config.yaml
n_layer: 11
d_model: 128
n_experts: 96
experts_per_token: 6
d_expert: 32
d_shared_expert: 0
activation: "bilinear"
moe_layers: [0, 1, 2, 3, 4, 5, 6, 7, 8, 9, 10]
router_score: "sigmoid"
normalize_top_k: true
routed_scale: 2.45
balance_loss: 0.000694
balance_bias: true
init_std_router: 0.014
lr_router: 0.000513
vocab_size: 16384
norm: "rmsnorm"
norm_eps: 1e-05
tie_embeddings: "early"
optimizer: "muon"
lr: 0.00893
beta1: 0.9
grad_clip: 0.5
batch_tokens: [32768, 65536, 131072]
seq_len: 1024
train_tokens: 385700000
steps: 6087
dataset: "wikipedia_en"
Below are experts of layer 2 (counted from 0) of a mixture-of-experts language model. Rows are named router (the router's row for the expert), gate (a neuron's input weights, with its number), up (a neuron's input weights, with its number) and show model dimensions 0-127. Each number is 500 + 25 x the weight over its row's rms, rounded and kept within 0 to 999. Numbers have three digits each.
Before each expert's rows: "comes after" lists some tokens at least twice as common just before its tokens as in all text. This comes from a sample of Wikipedia text that the model never trained on. Tokens count by the router's weight.

# expert 67
comes after: "\n", " |", " ", " 0", " 1", " 3"
router:489495527502493522556489517493500445488488497488459503450478502536472496497489579517497485508531501532509453470486563495543520461465507545498495495487476517507459541518489486531499495524491502489459509540499474498500477461507547520432519472508517506532488488489507489490470503508513567513511501504504463491534479497497504486486520496525497513465513549521491503480499475517539498506500
gate0:502498504522531532514431538496510518447512505504485498477480519486501534467493554503476471474533529504475528512507490476508550496505531508510496516484463500477500513560511486505504505507553489551529540482495491535498503477486583521451482506478470507491468483472494507509512439482513522478475482459510521525516495536505505485464480503486501513471508515495536487481513476516540485496528
up0:462502533524538550481455508494508482444498478514482521473462523503473528468524548520474465494495517511486527497504484506517532499486506527489505504504523491484490515532534480512510522516519532507543464511519488525522490446540589471456476516506532538493530475501514528494492475456488556493476503507505519549499521527522531507511488505543473509475463512497509497484500515503478486506487
gate1:478497510491508473526502505485476506459493497509490484456515506523502511468497516475451453467535495543525494479472519487494485488449536503484506483468475493543506477555472510473495507509485521504482511512497524518503455484486454490520497504479511481527539466499530477456492452482510558504497507474520428504555475474531495476498494459501501504458542497455474500512520494506555485498494
up1:487480504469542453500442500479528475488472520508481495505493479486520499470501436525527490509550500481539491512563493528527487504538516506497557483508499518536509522515498530525506433486510507474491575514494496520427499511480492514514489500533499493483483496511474520502517496521521490473487459552538484487510503475505506489499504488501516514525498532503507511488483486471542503530557
gate2:468487516520562477506471472517471522439482529492497503516504512517495502489489440541523511484471541504475490496493473529492520536521477482459465510528514543489506482494490490492513483490503515504513508569562519491500500520495541508489512520514504465456505490445474510491538504485519439508496536444503502522462527519522515494492479540511497502526492470502525491517507475461468498479469
up2:499494504463543501509537478514504493524501502514470492548521483532498494508490463504504540512501510539516508514503455510510497508486534542515527547492490502500503451491527455474498508479478513510522514491581515494449498434504493495475470501490520503531510519497495467481499494492522493514482506467486532542543508484502530533474507456475499527519518549515480490477515503491466464437445

# expert 91
comes after: "\n", " |", ".", " =", " ==", "=="
router:477483461512476516546482505490491481504484490477498557500505512500448466496498520486518497507513511491527476545520553455513501421516499549524479520519493476497466478515465481510506507488480503520490518481514545535519454453502545485493502494478478517506479566473465517519506511509506532502525512501488502506492513461486521512497482492514513499514515517482512526459486465499491551480423
gate0:462505517515496524468499482544500511476507470522494509504484479486492494489467483455508470519482518512533464506545506498482551491529513514506514490502518502468490503556483481492493460477495494499527477516482509506470501496481495465482557460477498490484490545450466550538487438470474496508534524469526505506484506488557482486547517546539482502479520531487502489507460532492464531531515
up0:474476456476517506569518497494464467508496487503496476486505483506455546509500517457482465487507515517528467498555487491493513510535496517509507520497553484497520516576522481479487497508463511493498530504465529544478521470524483473477504500496494486492488531515510524509485413491508533502513492539480525478505497495535488536452501492521514554518518508511486507501477538502486540488529
gate1:490521489472526499504507504502494482490495503491518517561483487510512494453506540502476508522468535475498505518516477449482521507514522522512488478497476499457432515496481450481476515541457511527519535498510509500483466486448501470508490547488447523535506476455483468529474456525524496470454520505492471460479495512507477514491504534492544507510484510470476496476473480438493499508535
up1:488462528507528502518525480534515563495526474521550512484446473490473525518519487499496517480529526532516502532507522524501500483528526510507452487536517478494478474529470470477512501479476529516475513497450470486467500483470526512486477444444486507466507476533486520482454485505500481497486470488526457562500492469492510481507494506526437503458486499513501478524476496511517519526478
gate2:500493491511496537519506494500445513468504524503511501502544509521543498553521474479502474464512485526470475431483503548497435541503502492522473512497469473501518480497466485508485535510506538535523518518506521463481518514483475484538528484484540476523489485535550518471492494497526485500521513469566474524479507539494482486516489525477475480498528514518534526518509542503520515496546
up2:522480492454514508506506505494507467510541556491480504493470529524522519498521487532511515516539433524450475474483489521503459510484525547494509473498496499462488523486513527514480521500439464508483508504506498455546514524511506508471476506511512517504491450516550461481510509465491462505527507495538500514536494494440504475561530515480525497494493513555497501482533536494495486481506

# expert 12
comes after: "\n", " |", ".", " ==", " =", "=="
router:478465453512469522555490497488488488496504491461488557499501496504443460502504523482514486513505516497523484537514551459524501411511508549514477510508487466511465471516467494495516483476484495493487512502486528543501473459508536478487498496494472512481469565481472518517509505502502528506522520496501520520473513449484511510493485490518521499502516521474507519482488463505485540486428
gate0:480512523532507538509526525521495492506466481496543482516540496468479485491455519499498517548518533498500478480485490498478494478459539499494507530509468523514466434533492481545509470492534474465480537522526525509477534492515506438498493502517424456512495522499490498463476475501443486530522499493498493474471497458489485518467476522527530499462488512490529472482513513524472521506492
up0:506519500530513550494521477522472455450523453502489492500544449542500525520473494475503486533510513489492481508485514495481501494460521508473520537480476571501504463477493479514537474529508536463482446512496503531479513487507494488492520531487474499543497526538471492504485499505485538552450500512538510492480498488492469519510475518527484517454507481487482527469455526461507512526508
gate1:481500491469478513469512510501461505488506510481496505530508502502508440530483455502530493494550504515469467508495543492489486479451501474458473507476499492504520513538544507450491523474505491502527455516480533519442541472508503503513514527532474483467475512498447439523500517522511518496505509515514490479479577500473480518464496473513507504499520523508478545488481471518495488456461
up1:474531513506518509498532505473519509504511489569474484496469493539496574505475481488477474533498536471483512459494480458504509497515507535503512461492449509487490469494509497502504493511530509490520478518507508493457499505493542501501491512486509529512492475527545467533532502486499477529532499507493507473461472492446497450474537524560480510533478515517501438501482522507487464534548
gate2:474530496538524523511494561487447468491514532534523501474496433474463505501496530518540512450479473517512506512498477482486482511503475483502504512538487514478564474497471529533485548485525511531492541513474485519479523502473548541509502483501498516453510464507465474494506501500497451498475498504500486509508502469512489534519484465506432477475500529464497486516521502481458516496502
up2:477479521443483525513494505522543527540494484489484552540477506483468481489518514515526497475538490513533465511514512520483505529492553499521466512485505474509519539503513493480509529477502509485467467459556540523459479461502511499514525493523491477525487468489477482540501470518519464502498455580461530488500503493529517537484501515528492508474523454516478495527493501495525499538493

# expert 53
comes after: " |", "|", ":", " 0", ";", " on"
router:477533468481534534567534498490526482496479498522468538469472549512450477483528515496494498499524497487513460450525518466518501506496441485497491498546514482517498451532491530511520510492475494484492502429478480520497500456504515529443496489469505479509478491491469473527512491518496517506513483464528496524468532463502475483495512501540485488483518488536457496459476519506509489501530
gate0:496508484522534515511518487471540460502500492507538518480450505456425530447471518514486520498552521462585513472511506491503515546523498503516536480499508488538487493492470520498476502506490490460481454509462470505487480513475499507538508481520477497492492503445501538495466501457456499493490511550513521530504513495495492527510505502495549501478506525524478484511478502498509496523539
up0:464519485528474492511523490521461474514478481518496481458494538489505499541498472504498516502515466467506509506529444496503527486491456511494545496526551517476544499485499520497405446494459465507504528516466474510435524510518496500479516509492502479493449494489469527506541525544487499483523513477520495500466461482544506498496504474528506478484497542504504489464501500515495515489521
gate1:521514529501512487475468545529535436515520513482495512478488498500450529539535520449537525479523478484456457474508526478494512552475461492474519489555522482482470516527511506491516497500473556461468495484482460513484462463511517515505501455492491522522496502485505495477506526499445514486491496493516481514506501512497515498490484464542501517498505509461478496469479514460508475474555
up1:521508494453505515488507527549539467531497493540559487495522516530483516496528494479514516475500530501516451540507490512534483508497456505465503486543486471501526484509473429458512506523480473492468533459531487492453526485572506530522517464523510495496516519493487463498529539513482498510481508499465484499470470504487493517489484498547507480497486451505525516468513508490529517478518
gate2:502529526424531516532548531456490467528483515545473516544498515501487509479523497522483493492482552480529517498526520462462562499514502497509511488485496548506507490509474484503497571486501511495489490491510521515474516495490520553459484482512540501500498493499522512529477446501520478484483476448522482452490511545524485494509518482492476492464530490496482539523490489519505523500470
up2:572489564559485441507508471525477552515527461532519504479503495489545495502509494523499522507514483486541492541470509528500517494514513469456510523463502467507497466487450484479542496511497475499519510497474492514488491504516469487482513518492485528519489502532515507463497488507469508505508527531480516488535509477496496480501489463555492529457462493543498519531478495538470476478530

# expert 64
comes after: " |", "|", " R", ";", ":", " L"
router:471491473490460521532493492479495478492501501500457529464518513496431451526507523491483480510516500485512467467474527493529517473468428518472475534516507486473483505510521492580523484499487496473501485500500470523494508481486472578434542506481483532517493509480493473490502499501515555508526491485530495511476506487504502514510494511510528484508497498520467538473463496476515495476459
gate0:539492527507479487506490468497482526499450464474520457501504556559431477465495553533525513492529462520486516503522514515524507511504443477464497484487477519508456508485523501490509463483500513512484470501530486519505498508488472477467516515518525519489515513475464555476503474544493464482484469522484523502473488515486512564494529488511534507474493461501493525503543503487509478476500
up0:512508487478511500487544529477480529472482535503503503511487547471533499524484523499484484502467473472456510511462528502507470467559518504521493494484469489511488504539498550496465555488536471507467504500444544473500485486472544486512486473489487471483476529517527549541477494480469470504483469526487497494530489496502494494531479512505508518489472515531490554500517499456456450474510
gate1:489507489450526487495492513452472518416487526521518482523494471489495455526484571519468496493510521462523516491492502515495503543494477522493490515481486506482527482506468512502512474486507481489463490535511516493486504538466530484475499500540464468504557456482458459487497496485483499510463533471510475469482501493471458529482492519468519528495497540503480492493497560498513549500503
up1:530465507464483495491517508448485518549533534521500523464518520519522542498526502483503512511493511499483513516497456502477523486475494436478518524552550488522503536464519520524528469522511516488497481506470473476493485508534494510538471492428512546505474540498488534505478494486536483511532466487438504522527521483507508527493537485466543481507496471500473490534485475480496485501498
gate2:481493485511457462479499515520511508454490512486513506484503478467514479463492525487501469494502488507529509484505525513536564541482560497499465488514503485498509464450534496481502514517513545486537487559520504504543513425529490491488519431473481473530463476465522522520529473490513504485513493489549536474514492524499486488472490485490519514478545490501471528512498489483470506468498
up2:526508550511529466502490524530498481495480506499522507493469519454506510533480521495498526542500510472500507493493516468461500520520567500466543519522487500520485525540451476486495522519506464488494522481519504462482498534500559452538467476480527464501467470507496517493469482492501519492494506540481492519526471486473532486473442516528476508502497495526585521489505515509466514488478

# expert 50
comes after: "\n", ".", ")", "s.", "\n ", " also=="
router:471520456516491514554482494472497490496508480487475509444504507500473432495497520483509441551528503500512488493496519480535512506484505532504487553511490499467464512499507473499520478491503493517468512477491459537526457482509545503458488483478451510507453493436482493495516492499525470533461459493497494502562497478479514480508528489504513520470494518510494518462466454497483517522486
gate0:506523491476457477493486495530508501471504486519567526465470459516496486468515480527521494498494482506538488509513478506472480537517478476535563494522519481516497467488488509525516445474506452474524501494493467539505542461470518504480492514493440530536496500489524529465467523486501534514496457522500471469519494502473527455497501524492490455510528524460501510479486494480519537483462
up0:465551448497511508523456470468468529505564510494485492471482473513473470502518485527508520504534450491526510489483481477492496513545531505497488503530499538454546529492496465499478480503524494516481500475474506524461506563486528517458513525507509479482508494501545459452458502503488512504503465512487482498486496484522503523456469480524508517496497493494535498492510521552540544522495
gate1:506499494530538508488495509505495525483466520459542527438507458473520470499535534517469447523482517519525485472459546491494512514527508494485448557510544515467471544496472493524492521488542516529519497487538535512502486461486501479497473536497482498499473489509500516475493493475479475534522487464453492500516545517514474495532506526479541541501513465500510496457494513510492486528482
up1:496551484505546528505510562468510546460499490530482512527502480447501544491454503483509510520479527475503522524502500472503548470522532511525566500507545489517502519502504472488495500498501512479485490517484500534506442542487520519528520479492519502456504494480526492524517521479560535523520502527527488496476532461503528482519497473490514514503456526483462508516475553510519506487480
gate2:478471483484483490472545525451516500515493508482495472502486498496535534487498501483490500489504517491445515518483510485513505525491484543519558514571477478464537469500515462498502529475468493511446451504507505536484489460489489510463503540475458502548501486520491497507497491485509485538458495486468537493460458480480497529468458497490524495466499498454503462489486478522484499534460
up2:487486471514503496511506536487497540507494440515479479474538479535538545507473502495470450516531518478475530486518484525552510488537484514497551517485465529502464510492498474507495452448494474522534498463462504499486510482493521540454506503480490498477510478437461447484465512477519456501497492518513491483517479497476512520507496475538511492451494508486514477524521480510505508538467

# expert 35
comes after: "\n", "|", " ", "-", " 1", " 2"
router:493503481523469508560535491468503461505507498508479485443489486493441482515484563496454480540527487505498462444490568516527508485483506534485469510491500524480429534516506477541478497499492529512476487482500466505528482458509517531434491456501489529507496486494501499484494539502512544505506502518496484488519513503502507493499512490518540509470500524548489521476478475500485514501511
gate0:534449510497490537501481517496458502476470503494504504536497505514525502520558547520483498476463498467473513522469492506501506492504514534505483466493503528504524501467496515529471477531489505536478550496479480563483568530489517482483509516534451469515525502519488498483516430491518477462498543513454507519478459507474536507528513526522501476494497475502546544511496494498482479501515
up0:557490502505503510500514470491514494478462519496518470483500477517485457497531552480507518505492467468499455524495543499543538444520521469532448517475492516486499532497486487500462488491509505506462469504525507510524513490522467476506472537560440452477538484489510475507472506491518505492534511551496523509461471514508551520508498492515495522508491488488496515484522504505494476455557
gate1:522484516515540529499529464509485497555496446464508498446469517553501523518532455528467494462498502491497425497491477506510495482510495434512557501526460511502468523496529493497513493486461505519513498544498527515523504460480497501483501518504478524493507496499509499519527496540515505476550529511506469511477525488481470502502519491520476507493524514486499497441486505517459460492547
up1:514502504516531474473599490464484460514505476499500487473463456459507523497521505519489472525532504513500456497490488525476509496483477483500526495532521463487439497483499472496509450510467525501494543497495525494470563451493504520515491508498487526540487522518471492490493484481519546459501525482488533500485478492512422493489519484506501471498481514521510529478475471494504525512515
gate2:487520476487508505473521500469506525444541493508455489455522480562480485512514494484490523499493530476489487454482479474496503529503497515509516501524458533489463506487467502473528507465525550475540462465482517506516521502560546524497488480480554532536455514484498487498529527502455520498543478492479565506464523524512520509503515520528517474489533500492503492532481502500494497520488
up2:488486490461486503541458536484493483464502506474478449534515542516526494462472473490520471526553484494559448523448548532485499496483490522517519500529493494526530522492491481500481491534486519480486459482504536490499488484530492506536484473512467490511493524442521505465515492502490521533497529568520470467492474481490472510516510500483470536526496528492510489536491497511516457500484

# expert 54
comes after: " |", "\n", "|", " ", ";", ")"
router:514486469503492534558511512504483469501469499519450490421507509466503500504474556516464457481538482507475479468492534528520509443501519502482489532499502499470494550524497502539507526509487497517478521470447482544530480456496489538437503494502510506511441513466495500507500507520484517508491484511524506520493523499517504481524488527476521473508521487511458503454491480524508521492469
gate0:521506489468515475495541489491535471527537494503506482499471488553497500477487542473527459500534533480408513501521497497475512460517478504490515491504487486537499462555517504499509497527472506476494545501517542528493502487484519480464508538463492475510496467490475505526512478439469494498510494479510479476486488493515473527527450490527506488451469495531523509515494517516492446529466
up0:510459502541489526523513494516500490469477530487493458477461499503521520506479528443521499488480484519450502480553510480474468502469473471470532533532536511493502568516476480532481512486495512499467501535465548511539477524497555478495456512497522530532514500495515492468503471499491520547456481504512467539479496514534499471473516450492496521495514475516484479487509511519475485525518
gate1:469494477499527516509497455489482448480477478525507485459543496526554478450452530506531503495501491521510489558521544499503499501520529488522514512539526446497460464503509490518477515460487537465494507507496493498510510464519458497493485547503499520495507485478520499490513537533513474496536465531509511503460470504498515528544519510497523500509456491488462507477469526479524556523533
up1:491478492499486511483515481496432558471439480466500513520505490505531487534525513456462532516486547484501505507518495496542496537525495472476462502491486498514489512525465545475507525529520496458469522496495528486510510533503466496445468515505503481521477470500511478549531484521484470508488493487506532513498534510520464505475462527532531491506522508469490484478467530494489458496438
gate2:483522510526474490479486507490485489470501480511521514496534475521533534462501497503512481502460523490469513499522468470476488552480524538532483533522508473504498476478509466509505526499501508463499512481513465492502485501442458514529469502552526505500473491473463459499486499467486566513517499495483453494481511507438491539475536480498531543495488553540484525487501529472493443507515
up2:521530539507539490504499472524526493511497503504505493488529486510513482485517467499518505508511526513522506492506467465492489548496505530548532510510491461492497462525547488478514499528561482483537524489533507504489511496496470483495472518529479500500531503482507455505484506504491526504570433491473503497516481535469525468487484489544503538456458529496520533508518531460419481511511

# expert 49
comes after: " to", " and", " not", " would", " he", " can"
router:481484485502494460526515480514513486511482507490508514453501515514513474528474494472501459549518521522520507477516503474544518474495473505502515530490463494496469514538471482551496521525444516503493495502483468502501523475515485549477495446508460486512454531467492510525512459483524524477518523479509500491485455459514518468505518543528476517491472483557443523439481497489531508504473
gate0:493535547503521511500486525500487483533553466500518502472440514468480473544540525495516460467500526506471477515529508511487480515501501504484515526519515496480505491499525482489476510501493500487501493515487504531522530461521501527454493529519507491456536550468505474477452512505523527477517438505515513444501503497535446512547516486542514506475509502486538542497542468483510469477488
up0:507516487519487509465528462454483503463478522489485523486515476468471519492474490491517498482499494504455503481485525499491502471498513498453503504482493514500529538498516506545515513504484505509487554468456442467524523495475564509475463500549509511544446502490487510487496533510490506532470460499541528501450540511512507527510485470486498495480451512471551488440486502500506469526498
gate1:481524472516472452492486502486482512450515475478495525508565514478520459546536476462480504506514534524515538481509476496525473495495546498552540531504517475504467464498516510521530477523483481457533534492472479515506549534495481503488530492452486487494505538533510496494496501500462491462517463529492483465512505455487521476508479474496467474501501498562487526503483513498483497511464
up1:475472510484477542512514482485458550482497527493481496556532458483497502528532474475507539504523491467503462491475527532482504506475555492526545505546462563544447474489510495476478506483505491497514502510506503531461517482497484475522480499508510525489527488500507504457510533521458513507528427498520509513478562503491483525511500512501477497498482488482500549514521496480480523500520
gate2:527519468510526529499524522495476460479493501506479524508452486513515471499546488490510544487509512511478524567519515468465498497490543475514502537497523552478503492495480460446464517559508553494467514473481467523491523508516489513483491528533520481528507561497449484458470526516503480498477482525471512526518506478508508489510487540512461490501510517461492517504503457525512496524521
up2:523502468481476472496562457483520504497461475503502504504489488498500511497481478533523495489521506478463539489490531484488531549531498561523521503513472517561487548528523508496543497479467525466533511509514501497497491469555478462494495507516459488490477505476526484517523526527483493493503510504506477533487457511512538501537476525568479507512504508525457492481482532468551474487501

# expert 28
comes after: " |", "9", "6", "7", "°", "8"
router:476519505506520531548514508453515458511492524501495514458476511493438472490509487480475484501510497487484457456511537415519496485486463485502502508524493493507474458516493493526540505500468505492461549471482465517523501469505531550455497483482508496510464493466459502494524489530495498534503498449512496514475498472488489488503507499494499489490507515510433518423477503493508521508517
gate0:494499499506470513526486503444521511531497504518557488507486510487515502461509486465496505493530520538473463472519522508487534520440494537493474519503488512485493519514508552490470493465442517473467464513532490493445482518498464494469508513474485470506482515438486491516465463492502525481499517515527541498522495487527485472537480487449513513484500556508436477490502485512470488511522
up0:514471511500474497491446481540496493494550490491494527455523507516536510545462447466530483511514479501510501519481484566488476483494528514491549464506537505505514502475475514524512509518491496534502490499520526463477496512511494498521515496513489511527519547518510526504434508502540494481515482585506543492475491495501519471518532505503478487486500506500537539511517469495442466518472
gate1:573509510535516469506506554505439469515491505483527498538514520534577497489500536531505533523495528513485479490491512476523500497497490503462503527466500501477537500495464481471485509489489540471498462456520496524490513499497459522453457474500518504513513459466505486496461471486524503513448474482491459479497468487500496489485507487557474485489496519534468482484492477500486504479521
up1:507516504495503502473465522503443507458489504469475477504521492474519484475482495525507476511488485488527520484492478499523472502486561478458484500485527467503465530465529513489471526465475489524494511497501512443458487535526480478427469523501498518491448509484539485505523495508524497520483495505485482544474494547502537456528486512497519558470501533456527518484483466539499501487475
gate2:482490464537527552494503466486528443475519498523487490497487509518459476522512484490512508471491490522452501492461505426493477515531504509543480486529523500492472524519494475508483490507470523499488518472433470479528485488483483507446523525498501491511493501522472495455509477522515498513531456476508462469460468512479473500447514476538488531469531462494470476487499517488512481523529
up2:509497521538496487467460540462479482509506489483488539498460469474555490503504472479502473502525543480522546574536504542469526493503531505532523537503489509509461493501506496475484504516503421501545432488515504496520494509501477500488507506481487491488525512497460521522469460494489464443514535499487489490498516495509515480498520471488490497507446532527513512507485506514489523533523

# expert 48
comes after: " |", "|", ";", ":", " 0", " –"
router:477495489475528529539526512515504470487488476519458539465517557503448461486537544504459476515500500489524470446502517511498519508493480487489466493545501491479492479514518522520520510482488530492467487442472482529519510465499507534455468483463500511532483494504504477524499469537502540493545496466507495504461523476532514496510489506495493501508522462548449491447478514476494477488527
gate0:450547539478504501561464508495478533449524477496500500515529500502488487454468478502529536455519511500493542513521462470533481437502500499512511526538524504526533505513487490483466502529492479491499488513548486446509507510510436464485489515520494499464464509481465469498500526519470477488467532495533538512498475488468473500497478467480484506496486502459522514513509495472538511501498
up0:489487527501483541534515525491531481523487532484527484518511492450491503532458475505484481482539496552465498471492479500456481490488497489511489511464509436477508539509565498513461479481497483498511519489524512499525466515494444446526477522450504509454448470501498496527529530532495499506515511531480456491511515518458492495472530500451491535526502486477478477524486523496490487514501
gate1:473495509524474493500509468495526436488492484516482528504506454469460524492514584509461487490509519467539510489463516469506523509484546472534464515514530539464516507474471503498562468462494508438493500487480483488501508495535508497509465520479513464523499515495506464537481506518519538535503534528525535501488462487500515510484479479488488500495525452486503508519510514460472503481505
up1:543492496524516503489532502523511536547509493484475500524466547482501539573511583482481500514521480509471476511572490474471503549504512535502469510486503445513514489528515483530507503478464510520533480524512485468496493494486518490495497434478495477471503448507492534481517524478482480520504503491482478483494528485479538489485492508497535520516483498504493490463449504528480486505499
gate2:547454501536516492515490481506566486505486467542499459509509522490520539545518531502492461527522490479508474482511483475503529519526568461510457497503449502486499512536478506491548470455453478467510471479499491505475518538464504500472506533504482506463505509478519528529484472495485477488504544507490510473530492479525467459458477488470524492485498508513487490517489521514471476478510
up2:448507517522519484514535529486484510463512489516472506456519512537520521518548537476479452488476523508469498533497465477481491543503470552525477499498500504477496497456486511515441467529454551513452463500520463531536515482509486520499505497498475491499469491478471532491481483500526465530529508460515515475481495496524528528469543521500509503521480503515480495516500565489500500523505

# expert 46
comes after: " of", " in", " to", " for", " on", " with"
router:534518468529513471528525484497468525488522469487491506499500520515457495521466498523474464506520522528517501496445526480533461452486514540523509531501461460495477475553455510570489487513494481499496502469466484507495471489476516533465533472485470504525515509511491510505559507534476540503519483509484474481490505492493526510503477513521522462504484531522465498430496469497480488501534
gate0:528483480478497527499500496530497506504522478486515540440482476497485511515489472483517500457472489529507516549501520505512466501506456510462496521547521528515494488538492504483456455518489529470543479503481532494489519463554514495449517498474502476493533496514486494560472519503526504479515520480482468499546470493504479451492468470538561549480473530508510507488457514488490495496483
up0:514497497572520481552507513516526529492482490530484503516511481493536505467483502477487537480527471501517478501507533521536504503502501491496469499544478501486567494484527516524505514533522480494518488533463538516488523472500525501572474524491520480514501496491470482478474493483502544554525464475569488469506498506468516486522482484485556496511449513499494514518497515554496492472485
gate1:471512493450513468521519513484513474502538500491519476482473489461505491546482513474524566517464463496466497487537510490459507506512483491497482511537532502504487492467513491466524475473481545492460500515483549519531477492506518491526530536536497496528504450487462521503479504468519506509477501459502492492465526499464484503499451512456459564485493486502471507498476469503496436510492
up1:486453492505513507495479519482439499508465502509439513489467478506515499538498496521533501499483492505490528523541516500467506492493502498482513505467499492479527485468487470502487541520485496545508493494487533506503547512489471488473519523504465517552455490507505562491570575507502520538492504471510455493519458489480473490490473504501483470541455483464502516500507483556509528500495
gate2:484501496518504508484500482514488558501438488487503499498547487467578494512503493503498564499543522485462517472487488462502490487484514501442470477524494498511537473499526487493530513536471530523490489534475514512481514524524561516485504510519516507534481534520485510503522540492486465509495487553532497460509475500487535501516537477445479536491530492513488482497475471521460514483499
up2:514508511513492502499512553481572499504477492470493505495555456537491504526505548456501483473504549492466509501491493494498479495493507501527552505512499474471547494494548537547497482509498507530528518459514510463526526532533520497510510455519498514492499500461501517509508509543513441508463499444536519484508525480480488508562495507455489523487513510474535492492512493498499528476490

# expert 74
comes after: " in", " In", " the", "In", " United", "|"
router:488515492505528535529480523472491503527502476504485495495499531515498441543484526489464478532496501538500495475501516505509534464447521516521500493529488512449475533511501473513515508474474495485493495515453522487550483436521505536485506500494448535499517537482454533490504474533472523521530497497475498489474494482519509495514473517535508457528546494497473526414475489511485501519518
gate0:470487475494455476505487531478530526480513551532511485480497549515508523510526499521474504478533538551490504520531500513515517472491530480502534513525490445468495524524485506497481483477535540510523473489516560517499537495467488544493499477486490449511527483513486546493470487479455506494465473469478530526504502537499521503481541497510453542495475542488468501510501487521514464526516
up0:495488514494520490497502466491455474473493512474507558494525477449492518440501483449480508489538510487490483555429472478475500515490507501479479525507506474501522467532545510453537492480502471492514497501517471506423494543491508464475498433484503493488475513540511495504525497488505513479494489474518515475488469484469512490471507496469481468495442504499522504499526488497537508491482
gate1:474527482531491513490495510503510496533511481515496446485528488426528476515475487461535484571511477544495472522526486483513535517522472506514503491492500548506537504457503480509507556479501502522496512519519545500501513477539509476486494510470512452490456528472491507497505502528494486464539507456486498490509500501506510476465478469535544469481509493498489434515475498510509496467453
up1:510537463520482499491505519523504527477541469493504517511516515474535513475475498499516513511533496439514539484469480495505456497494563537479515516482512481500511514482538500496510526477527519485512551491492524536550477503509498518502470497510469495525563517438514552450502513479521505497471529519483495472467494507465519532532513518520513530463508473515513524516517534541519492517455
gate2:543469494490506464491506493525530501516499510451504474514550477436496502503541478494516502488545475513460469528510475500496482514533500519489510516510482511569536499476510513524551519535495529501517503538513504481438480531520517469470530468508496494511472490504524483511473536503552489482493480499512514492522524468514504538525535481469473532452490488527527528514513484477492553506475
up2:549480493544513472509527498452464454454507463543463499427495461482524514474516484531475458496528501473493462474509497548523463494478528503492530528487552511524501494492536542508492481494486521533504515489468486508500497527472520498510527480488508508489501497493491459532476486515502540500458514492481515509476473475497491478520473535543465491496552506475492517490496505464464509483514

# expert 33
comes after: " was", " to", " is", " were", " be", " are"
router:481482506485521464551516473507486477531516528512502496478505471450509477518469506498489485528483458502499482506480512488544517480510448502515500510490469504502501513525540507526483503496461536511490538511512465551520500471501535568466498484513486476485476499481435508534492501499488519529496544481501506484478496454541548491496516495495521475532458478514483524413488478489497505466507
gate0:507480511528504526476525503508471490483516547491496504498486501436484489470500501479501494475490479495485520488541500491543484505469504477515470527489499493578532555495515516489526456486482527505492505478513540502525495489521479512511549546499506565535479507518494512494521523472544469515462505541489560552530500524485496539462491504481512490474495529492494533527477472541507528512496
up0:493522511492539458511534491516512488509497504496507456500525497488476532522522484532467528493500486506542460495469538490524552506512500523513491509494482527479486513509483478504466481469473521513518520485558520566478537448474534534515518496480495473460520460501451499538512513473481515499479523487481475511448460496539500487510484483500499463536448507483499508465501482493522478439509
gate1:495527524471473470547525469482471488468509506520456507568512497516489528511513469466472454505496489504504478515542515434515481469495522500548498484490508500487466519481474483488486483504506529476484472494467493472525549514482506512495520457491511518488535521537470460495489488532514534482496498486497531492502467474522559504481509522474487490545502504474529534482506438499465504474539
up1:457497492470462545503542536482453470459483485491527488500526497547496549513514485507474495496471508527522499497516474514480470467474491537522481491491527499446488547513513507471510499516461516501474494491521516522503536466534527499481560552504508515508456483476508475538514490485467482468525515501501521498545516476542497535473498481527488481519473546500489458506469507541488477488502
gate2:506484473536528492517545552510513504504447550496474491467468502522521486490533501493491479510524464488472494501496478507497522507515520527462549484499470527478501480468550520489513522464486504454519504472510543482517471487503526498474499525537534453478480525517483484557502473542498458520510481486509457476514485527487455523472461496495490489506476501507493519482526476475471499462443
up2:483526493533516529495517404486503502527486524503539495474511500459507505475501485453518498457492493482516529490488460539532494457513531491453485498552456530475482467497494457493503565522499482506498465510487534502515551495512517504486490536504550522502502494472502538494474500512506489526509519510508445531491496495536500450470499512515521476530521484512498502467492484524492499528482